config.yaml
n_layer: 9
d_shared_expert: 64
activation: "swiglu"
balance_loss: 0.00439
balance_bias: false
norm_eps: 1e-07
tie_embeddings: "early"
lr: 0.00605
beta1: 0.95
train_tokens: 663100000
steps: 4661
dataset: "wikipedia_en"
Below are experts of layer 4 (counted from 0) of a mixture-of-experts language model. Rows are named gate (a neuron's input weights, with its number), up (a neuron's input weights, with its number), down (a neuron's output weights, with its number) and show model dimensions 128-191. Each number is 128 + 32 x the weight over its row's rms, rounded and kept within 0 to 255. Numbers have three digits each.
Before each expert's rows: a language model's description of what the expert responds to. This comes from a sample of Wikipedia text that the model never trained on.

# expert 39
What it handles: List bullets and hyphens
gate0:120115137153127104136140134143128103091080112150118146112050142104072161115125086237171080128176158160126195099112110113127077113108137149131080085103102102139122114024124191118116119063093106
up0:147115137128172095117076077148130139071082078130118121084077112119083154110096127181192105130123170157124138121138094131133086132139133144178092129117100185128120121087107147095092117069145142
down0:166148163164134094189097126164090131111094164243110169152122121079134101161148109209148131118132075121062104102148098105182142116139108087084117127108129143081109162165160155121175095122167119

# expert 21
What it handles: Head nouns of phrases
gate0:099129133131182068143136117147166109089163126151061177106139129115122170127100177091126139087128117184141110137126204101102148197132139141206156096144150116147125132088098174143130155128089115
up0:182155155112091158126118141108108130163125113092192122181115159183099111123194128155148160149119140075151126104121071173165114081154109085072142117097076150095100147161192088093140088171100106
down0:170073106183195110170144125126130144100056126181185189081118157139193110113112099116148136142135195143163085089184089173133174132141084133131185113142128083098088107132109135098118112132079158

# expert 63
What it handles: Foreign name inner pieces
gate0:131136125117077132082142083110103087107112119112077163113054107066132095136122181156098132182128117138104105079091131153115133159162112129145153147121104153092119153132141102119139158068096101
up0:157126089128073169097105124097124087097152115082111171147105155095163115143147125176082094202125124140100144112117124170106116146096109084141100197139077127065141112109110115143113150127126117
down0:117118155126135140094130129060151122154164108152121104146103153041137169095105121117154046158119079144151138158120100093133140127117164167149054239131117134113154081139131136144134136180158097

# expert 62
What it handles: Digits in numbers
gate0:089137128115115143120178081116159158151149132118101142132142046119101195156123160103193093144071094137140092107141096135174106115085101102036140113129152130195114114178093157060187126103107130
up0:066160114090119135116154088131154183111143137096130122129116073098097178138131152133180107137080086141136085090109065127190096141106076105051128103116176112192079090206131146054196124092123122
down0:161149103135113162132123120201122129092166151119106135136095159145102140087194073116161122167127085132116083137148134102128074142109095075173111139087155164119103131144114080085147105138115087

# expert 51
What it handles: Line breaks, section headings
gate0:170154125112170088140138093143146139159040198121106119163168113144166154127099134150144093123146114123150109166117147129052114136147146116190073153137161153108131090116087103099113118139173157
up0:172133099150142041152141049146110096158150180101072129180142122107130148118123137121105094115093130136129124126099101083133129165155133140140128141150194088131136106166080113124125133105129165
down0:124108119116190110196170094103103123140120110216141150028144082096162139122148156141084124111136163108155111188162134168116083147122166128048139109123188140108110135164124140067149123097112181

# expert 48
What it handles: Month names and table pipes
gate3:088178148087076151114187140139159138141137135053146118108186167106140153169112174108165073147109107140189135167105136115116085154186100214092086099182142109129112091144139136114166105141165141
up3:140109125106172085165109115092144145183090142178122161107065082143112090130167142103163147112091144089105116121151137124116165116111176058190139128101079172166113158069120158121086156137092113
down3:144165101106074126118087129090149096153111090104115120155123173165123165159126090129174177097110151106149153118146108088117145202103123107132073116071147103120146080118128108106102123060157115

# expert 41
What it handles: Digits in quantities
gate0:184119106180140116126080117128175083104085188104118131149079140126118081131151105105117080126132096105091151098071064122146116136132176147075112115120138129150120125139097102221156126109229116
up0:216099100134153143128065135144177101142100208119095133140085137107143098108139108081099084113129107075063148122039098131133097121157176142086099129112143151150104145148089107246159132131189123
down0:124096161160172127098136142153099154186093119122125127132165052174095099111129174140111089130129067153133146152106103164142090153091179135163121087084184157133088147124143169100146090128191067

# expert 61
What it handles: Final digits of years
gate0:101141093052097133107143148126113186108101143088143109135120097120125196150148140132178139154128169157075151122120134058153111137130070135103110114156146150145078057164141201132122122046125136
up0:138135145209085128168094075127117060124186094140111165115122150164098079133107101126077124088096067104161113146181156156116147102104207122157189130125087119163200176105100073142142110191106145
down0:094144126135144129110136110153082138090080118096154127148130144106141108160127147160178140113190133129158091113169151084141156151165081157141120161166108183174158154156080182124088112088119130

# expert 28
What it handles: Plural noun endings
gate0:112093068145079164132112055127113156143115150149121140080161121116136182096181085120110122118094040146094131126141115098107146134048178120111126117113134081087140099175081113148132125125089110
up0:148153185093155099120143187121139101086144113090130114187099117142141089157062174120120146150124175113199107128110118141144097133164118134122151159150121140174134176092192129126163137128165150
down0:139132179163109102091091078134182138123111121141097197161079127132169165104145157082118182166114132099129159107123118118145096155114071104098089106083086155137021117155078140130117147124132092

# expert 13
What it handles: Opening parentheses
gate15:131128150130082150155110071095195163102099089170108142100097183162119124134108095090145129131124146098105171088061088180142162071132132123069166141085089100129089133103121131100136142117105103
up15:195116169110100167140083047140210141137128075160091142126089156121135149117095174130133106132127131143103128140096077185167131111144186089073187126081099099108129129122132127093126141170154092
down15:098120174119163121156101104208190153126150078109101124106090125111148157115064192114144120170178063108174197164144117157115129095155158149150123148145126077174175167119118122171162130159116202